config = dict(
    num_hidden_layers=9,
    hidden_size=256,
    n_experts=32,
    experts_per_token=2,
    d_expert=160,
    d_shared_expert=256,
    hidden_act='swiglu',
    moe_layers=[1, 2, 3, 4, 5, 6, 7, 8],
    router_score='softmax',
    normalize_top_k=True,
    routed_scale=1.41,
    balance_loss=0.00925,
    balance_bias=False,
    router_z_loss=0.0001,
    n_groups=4,
    groups_per_token=3,
    init_std_router=0.0148,
    lr_router=0.000862,
    vocab_size=3785,
    norm='rmsnorm',
    norm_eps=1e-06,
    tie_word_embeddings=False,
    optimizer='adam_hyperball',
    learning_rate=0.0104,
    beta1=0.9,
    batch_tokens=[32768, 65536, 98304],
    max_seq_len=2048,
    train_tokens=306000000,
    max_steps=4689,
    dataset='wikipedia_en',
)
Below are experts of layer 6 (counted from 0) of a mixture-of-experts language model. Rows are named router (the router's row for the expert), down (a neuron's output weights, with its number) and show model dimensions 0-255. Each number is 500 + 40 x the weight over its row's rms, rounded and kept within 0 to 999. Numbers have three digits each.
After each expert's rows: a language model's description of what the expert responds to. This comes from a sample of Wikipedia text that the model never trained on.

# expert 11
router:613523521554472543480531486462501489556455488522471472530510558472540491423524538547443460396516489539540454481473489506496516494456528489489424511438493530571467486505449470429538443480501505501505489496498480550467394554432442546492486471501619489587518509497465424470511446432448520518495523487511506522600510425436498498447508511539445476550501449543531438460508558498487524587478514505532512471537444470517427528482511541487486476502513511508473508557477566513524580513566474553529464496466468470498547452474517566547480485438483529545511519521544534546418489503464571576552507543481449441433513486512516484477471435519454493485499519546557560534506514453479502513553501565390524511541563517515471480560503532484544532517542496490490560443501517510535515489526436
down0:473490490431506495474536495509521495615465546495534529461509527487451496461463419463550502556491483480551485452479492452497504477516443493544454470481561607477526494511457410461551507482495477512480524502526523525467451466480512556520423588495512586489514540546510539521539491415453540589551468499526494512452443484515486461497421508556536499563517555525508422496515499450431526524434498505566492498519439513537501571371519446570526550554427455485522488540512557531513568547507458488509544464463492513543462507500528494486490525442510504510462448478505453486516536492571480475449480506498527400461548491497533534557487538524478528434515568562452506538498530421453485534461532561431554489503513469395476540456460507534493471465453534499485512447530538503481486474558458
Opening parentheses, quote marks, line breaks and first syllables of words after a space, such as e-lements, se-lected, re, E.

# expert 28
router:561484526571436521412531513476522490517554554507580478506464504444538450507531473543463455458478510539534507490461478465532470563520508479509450446482477577522565462537468502507513490480522481482483518542438439463479434573480514423494499510475517443542560525573447457502412431476421492528548473485430528532541483457469491533462527510558504450520494429610517537437468472483465505558451500546561489545518427456535458441458429530544541468533471530574459497519472534470513457505532490549495445523472516552520542512477517506539464489441494464501477513520541515546380417532531503555460496506524442491443561498456524490450497484497520502521515498585474552553515447468515506426583550483444454434538506469491493472529521540477538500536542549511496547497480480430564508472548468
down0:476492546473545463486449496435472469473527485499532464479511518508539489544519486528462526439522413426516474513444493545432572507485514547442537461448515476448511492500491526575507466516448429494499515486466504482509510487565464463509494537536379539500482446497500501556486564569467505493473438477474508508490467604517523445508552409529550495541468530447588467543512559487522536543511423471531549435535464555526499448538497487498541494484503489519464448533548442519534470431546543494517499465570530472588533510488544554500468512627494473543450525475520542526437562530467514543486433477460515490498504471417490478480474431495517440507542401586413486429523457506478499469503429499516562459463529448497473520490512480507547431509506494459534507533530534474486496483590467
Prepositions and articles before places and names, such as "in" Richmond, "in the", "of the", "from", plus colons and commas before place names.

# expert 29
router:569501506535445518445568505480501496472544510516523424570439511482607475450492501565467475422442567527541451489523528492529473523458454491498434430467527624507537487550478429458523453498500482481481552565506448408495472516448444455531558517517588443549526499529464513456480456444509497525554509434458515470571560394472520532417528504547468495500468448524549464438497503513501490572500452511545487537515464509535526515523464500506516435535499542476423461546462545431494491512514478502578465495456498493525532473518574541533483557454456532532596497453492487588491444508471519559520552511552468467496524487486556556431522502526485493529521508518489507543471438521541488430555516459480436472556506511505479475497473532503546542478532509459532517466508559465536515486509447
down0:530508402460500522627464503479491564479564481475521493513485455536542473516500470505470468466549449504529454477468488462495446506505521486470425524498440577418535453502510494473513442567535524516514529468472557470449551546483553507409450515495496561481506455500548464509511441547533557567507534524548478496447483572546482459497492526446515533540488489452505502551532472429458503540488449419485499476527449561492526547550473412508504478361450502527536590471528491532509532536471486543445535465554546492524508523543469520494529466521516501503515526493482512517451465483521504532489583479496490482425472464562467548426518487532510490495390467439471499512556485520501475517494459542534491514449529477545590497477525480474498455409538420514524491597457543428547450529509519
Bare spaces, en dashes and separators in tables and scores, plus fused words like "in the", "most", "res".

# expert 21
router:604450503529463467501545542468547479565508509546446440530452515508541456453492470524461447473530506570498442475463532509509521495451486438473461470468461535507567445475434475439550457482524447576515491578509556504460481530492461478460502561491598448576541531523509567486484464491471509530534518470474531575538448374470463536534533516538464468484502459534568496470421538506499564520484508530494424555528465461535511472468523540513498528504513438486509462537428571471510478486625513482503488536470465515535561460471461543529499533403456511544561514540519497500512484487475583520544540549495464483505511490503527504506481539497460472575526523571535480519448510414567546522572555507466509476546522479482489437540508544514529519562513501441480477442483516487535523537545419
down10:499539487473482526642529524554462547469469408438502459485476493475517499515494503493558442514474476518541442489581529471533429522524492567479492517512509476425464465522586434500576504490473498523504523531501455497527450566460533557573450566513492559522424539513438552485483460503505532530494443468549458474510450358637482453450474536511521560526526511522473482490468490505475453459445470508548538525462457516449515445602485486507482458499476504543500488466528522518510479555558430515543472526483485522507551544516450481507497529479567584516503514528503507529465473566526523525440561501508581471472580545469482428494477516560522509467462437511471518543492543459507525506523522478471469509417483497516563530499500532470585530554467487518480455493448539464482504499555496
Line breaks, list dashes and table pipes at line starts in infoboxes and tables, plus capital initials like A, O, U.

# expert 24
router:538469491504444508528493510530475478506512499500490489481536548460501438489542529554513428453479517581455423488548475444527478597516494412522402487479530541500610450494555465475489498506457495541543551527542493544435448532494473478510540571450607470498531518515499496506481487501478494539598462490440543469590479414532531499465519518553491532607477458501569516466479515471544490541457509517542527499509503491522455492457510538576543487483439513493499481519493540555515437567481497476500457455520538529521539528463462482528421490411449549536590485519531529501459438446486567501463491528503478488469515508490482526453466473511455534564496549483534429546525480464588448396506521463503491457492484480453493454611503457472530519530484520502527493514452557481517476461538418
down0:477495573476465468512470482500452475448498535493511547468600424535515459534484495449505476465522471506527423473495464572465515515541578525505513499466487534493446533359489490532480533466492478553516517522450534513512483500459507460479452499522545526462499459509477509602577484532539567453467517530475433501542457465487526495462511485506445520528514550466530535523506529585517501382538452486554576437546491553493534442528492483496590516472586488447558514446476518474568482458469563526473537492472452517572476547517487465476473593502444506513559554512497514540472548513533549598547478540479514523516453555461452477574547539429479421514550547429501514521550542518506513499456477568476553498461476526489482508549454498506498512511484539508510486536547504547440438549447541
Stem pieces early in a word, such as confl-ic-ts, ag-ric-ultural, stud, fac, exper, proper, often followed by t or ies.

# expert 5
router:536513528550383534480523480529486532503512528483580468494537514440536478491486480561444469453454549491557511490555485513516489523506513471441407482450547578532468493505458492421484525492471509580537489547461479474497465583495510438494506529462592423536520514504425459487431474524479494499557512499425518536582458457507493448432497554530470474527477470558562549451440489506485516562441467489515458518564502485469530474501465497597500504524492524517470472474484507475458519513548467599543458564469563552494535478455463492599461503455425512548490453535526508558417471500505516565475545533541499454539595500529511450456465527511499489524535461510505488559492459454559525528593519504480468450506521509481513487499532553476531552520508517418487483489551547441538432433486472
down0:472511513482532456532452518533454508492508473576497382504556491473496514514527490518433513451517521436469509551571507459479510545452496497396545527557533475489518488533456532513526466456545550486552470559594490545507510474446544508467493529513455483460433487488495509574462526485429537521455521502466468494473494510448546384581529534573538521505487515526458597549515477467493491517448462521542473459508538489474530520548567527576508438516485574496584474483459584494503473594453494542487481476498523561520416491454445500532477517559486430478494523423469537546515418499514528493487467509519442476489446566484473533513492510515511449464467497464476421531492493453474501544477444535593591473562530509450486458500484526571416526494489481473504470469524484426468471531516478
Final pieces of place names, often before a comma in birthplaces or addresses, such as Hertford-shire, Ott-awa, -ville, -burg, County.

# expert 12
router:586478510525406539466473493448519452500471554562614506500444524434489502486501533556469461444480577517527469491531452487525513516459448416462445438511552513481553475526432464449525500493519443462555518574453434519467467522486460462449519487525552454515459499582470524489447464474417480532599512517489507572540490402485545497451546570534470457482509512524520487476457513515528521548483470533550515530521516541538495460467457455506484433520524517528497467452466542528486503532505466507550405550495442539454501528467465502548490508438460459505457486483518484523413457560480594531525526502506497486532617464515483525420465555474491482543546472486513458532469481428534490514546508463430472479522543475471521404523537499487550535478485535541492504454471506434539532504531442
down0:494548500544560462493404478457491500508481499489493515447510466500502492537526494497568420513488474430495515544483446508546556510460444505601528538514494478462492469484587470479487473476533574509548509516481479429556459425554433539426552505508460557479482457427463534477486466513520488533459437618544516571462527527530581460530491476517561497507440489523478540543526438502460469469505459477491512490556566483471498516516504498412464527509537451528464512433540467555494526538540509494531480368494488556488513525479507573419477516456480563531529479493524500567414548538558512499587502507535473579474537453494595563550501496532474483495468422512494574469542477451484530496487502521502443434549500477515524492460527484501469471530477537475505480487515537481508558528582437
Occupation and nationality words in biographical lists and ledes, such as politician, footballer, Austrian, musician, coach, director.

# expert 14
router:576499537507441517417500503447506462563514581507533414471425560457524454508531512469463483454510549546556471495514463467488451482499488491479422462458458528493519507498468475441504503468530566539482485516467563459503431497468523496489482448521613548514495448462492480452554451446503509487514458397496560549554510423469460464504463541532457516563480502521545483484453503484552530498460448514506407481573426494513455449518526512535481480506431527546475480496504510441478459505499453532526477553483462494459530488479480565503481506464447554514529478441538532513469397516478527566488517495549454457532572524550541522441436475507450556563471501527599540500511453448522509463564446543460419444492523490529451445503460506471528517515467548477442524430467506416542485496524455
down0:462514526435458509471567472477524481521524525454531538472459463541477492474530520428499479456596515550499525490481505460446511461516479570500467507516460493496522473511524576534461522472451570559557533453504570499483543513534504559511462429476523502533539484493510453514501532540542526481462501532505510436531552699499543432520505518508485511456496468514499527498479511493567434384495523491383503541508507512481476491523513443457544471515461496513527469445541528518517519560491470499421566522488427459467510458530516511477531472501462512463529520449466492487556525494526481498382483484555483474499503560526505429522517461517451513450552451532523512444480576513513415529525381498503474497413540525523536530467484458520560495509441487472420508560494452427499496542445496
Word-initial prefixes and first syllables in running prose, such as ex-ecution, pro-duct, Ad-aptation, con, sub, un.

# expert 10
router:573539502537392499512516562458473445522488599501622460483505505445564452511494519522446445440466494499520504553542471469517509522502504482458413471446540584503466483518478490455505456480491450491503494587472427467479478544526493452457523489450565411573508516539439476478470467497435488531547480517441538526582506466543489461460520535521480467529467457528519464418479467449454558531444472489531426501516468484505485447477490496555521425465476522555467444520443511464441502498605515572496479528484494526495524513503440516572414491429489549521505497500506491570480446486500520574485557513525535452479591483466481448473501534494406515509536492540508487587515475495529542511530507488439452449543525467536453449530548509507527517532516509467509501481520553443559471479532503
down0:475444504493532555462506535491520468465562516498529506504474512429503506519547578471478413568538509525517496478420514510572439501502505519529499496490467496574563499564553550520523546444431500498397463550475502500438483594518541496440496446516422435519554486488477550526552509494566569534459475516445443539486476483470443516507537438547487513564474555511494544491459422569502520497480528492452425490528542511535472495382424401524475538483464429481494496474508519483483522544558566550470476494518499450492508476500550494536475526491513520571464523489515540577475445547492588458489478472482480546471537534509507549551479552577582492471498545521382512473439554524519501544470518484485499520548479460525541474547551531480484477516468494471500548556490454533448520469488453
Subjects and connectives opening a clause, mostly after a date or comma, such as ", she", ", which", "He", "However"; also table pipes.

# expert 8
router:535485516538442480387527469427480491517428523487558502536475525469513509509564480465467465421506516502527393488494479508533512466451520461482421449521518530513566460524481477486484480425471492509496498610514492443503470538457429538531499504507594496545550478519487405421496472512511462539523468506447518527536498401527537496526503626512525418536520493509545558421447494494485569535465480549544434491501471402504513479509537506527555462468487502496417459508468452513457405462547509504492485508528488557534535544521448510563426592495481527534545427513528517510437501454467518541523453480450479480430564519512517540557513508516459437537520509509500480523499489519494533457524495569465459476496520472517474456511503521487516523479546508445458460510469510450580503417510453
down0:500536545498536524534469471506515497460591460574458551460512511522472557473470509425453500520487516445450466491536463472483469480495482521468592411441451503473470504526542576436537485531544551471468524497442478480447504502558485525531504605478553492509468512490474463515523518523393451457411501577506492482543489564517478452544467507522526528518459522512460450464589502515501472560542501500476490456547479458528563527514487508530493430465506524580530507508508454458530581507555478459499516537495486448420488542515535543421559472483507485525531456538551453522564549516504488493483505443509485560508532457514504472515542503505576569489574498453501601504477477486491461436550536541449495504528521395519421484490459486521552554402516527511430414493551498536467470480542466
Short capitalized or mid-word pieces early in surnames and foreign names, often in citations or lists, such as Ac-ock, En-y-eart, Ar, Bar.

# expert 6
router:543515517508424515440485505436513441540512500493559477510449519450495475506464456538470432490451600546551524534523539466570543511510465409503464450464493549490484492533449479434479466445441481535510517521503414494492456551467478456441544543502584494605507496508427466447435466500418488535532505537444455516577518440516525497477490553458484500561465434551516507509475550530473540581443517477558482551524454506514515511462479566529502458508480491525481431542484503453486468515564525556508448535438475531460521539491483491532491489486458446513518493526542476522427423528514520568479490538534520519457554501505532514443496490520452511542564480459494496536524429451532499449569504480389443467545531477492453436543537556448548548497533526483522526452457575433512442512546486
down2:516435479473461482419554473460516526511544485551502532514537470495563440596549573440428530481455504475514517435556529487508511512500499553471532500498527536519459614494473465552455523568563508514502504488562518503559541472477450537504514527553397479434408457541438501501446513472429479513462506507558467481466496599543498448493527488468512449524481528477513552501585520546497464508464442442539506499539495481452490532502514490556533496453470482485481429491504521501527516514503535523503459450462567527568430429497497440539463493520477484472459586519393508511503529517543559463494527511513510434446484425480514461499472492622549458471490464475549480511548573535472519463491496470611545480535491537484538465496537500438473521510489538455490496513461514420488455465542545
Adjective suffixes like -ical, -ary, -ational (political, military, human), plus and, of, possessive 's, and colons in track times.

# expert 9
router:574490566583484515494489471489503513550457530575493478530452525499521491467495473539472460445482477497510480504588476445514528497523412420441408464420529585514500444559438492481566487479449492493506529590488420449517500534454426497482507555496561457585526460566432505483491457487455500575518478459460534562568505422437487495445499519527471473555466486522517500469456581516481519593416527536559443503458491485492464488462475580540556478509479536532431474580431499404423491489523467548510461521461487526510527427475555501520459527437470511491511476531518507525511464541493491574479554511481442507497523519512524528440502491491451553534487495514546534553461476510493521464519530497457425420480500491457496524522554496464555528528496467472555528451499528496499510489528507
down0:510540601464515504545470527587535482523481453506441502476442496526526522554456535464495489509521574473480539551489470496511475531524436479546432508502536495548461383521538473508432533547480544522449481543486526549496441498520444525571463470506496516511521544524473518494464512521525509514539456497519494435507522644501469542507566510460499532532505514430559514520428512459496513513488498557554570559449519533504514492497448447487500457463509495478558472504470476543422490542506451506506497544391500404518505521589528475472469573488509484523494529471470450475453530572559534551423528489557494455586473593474485496484465505546542554568521542592445584514532486540480561536530502504534437513504512541528526449557504540547550509478501522523492514519494506459451565531478557
Commas, pipes, colons, semicolons and spaces that precede digits in tables, infoboxes, dates and measurements, such as Height: 138.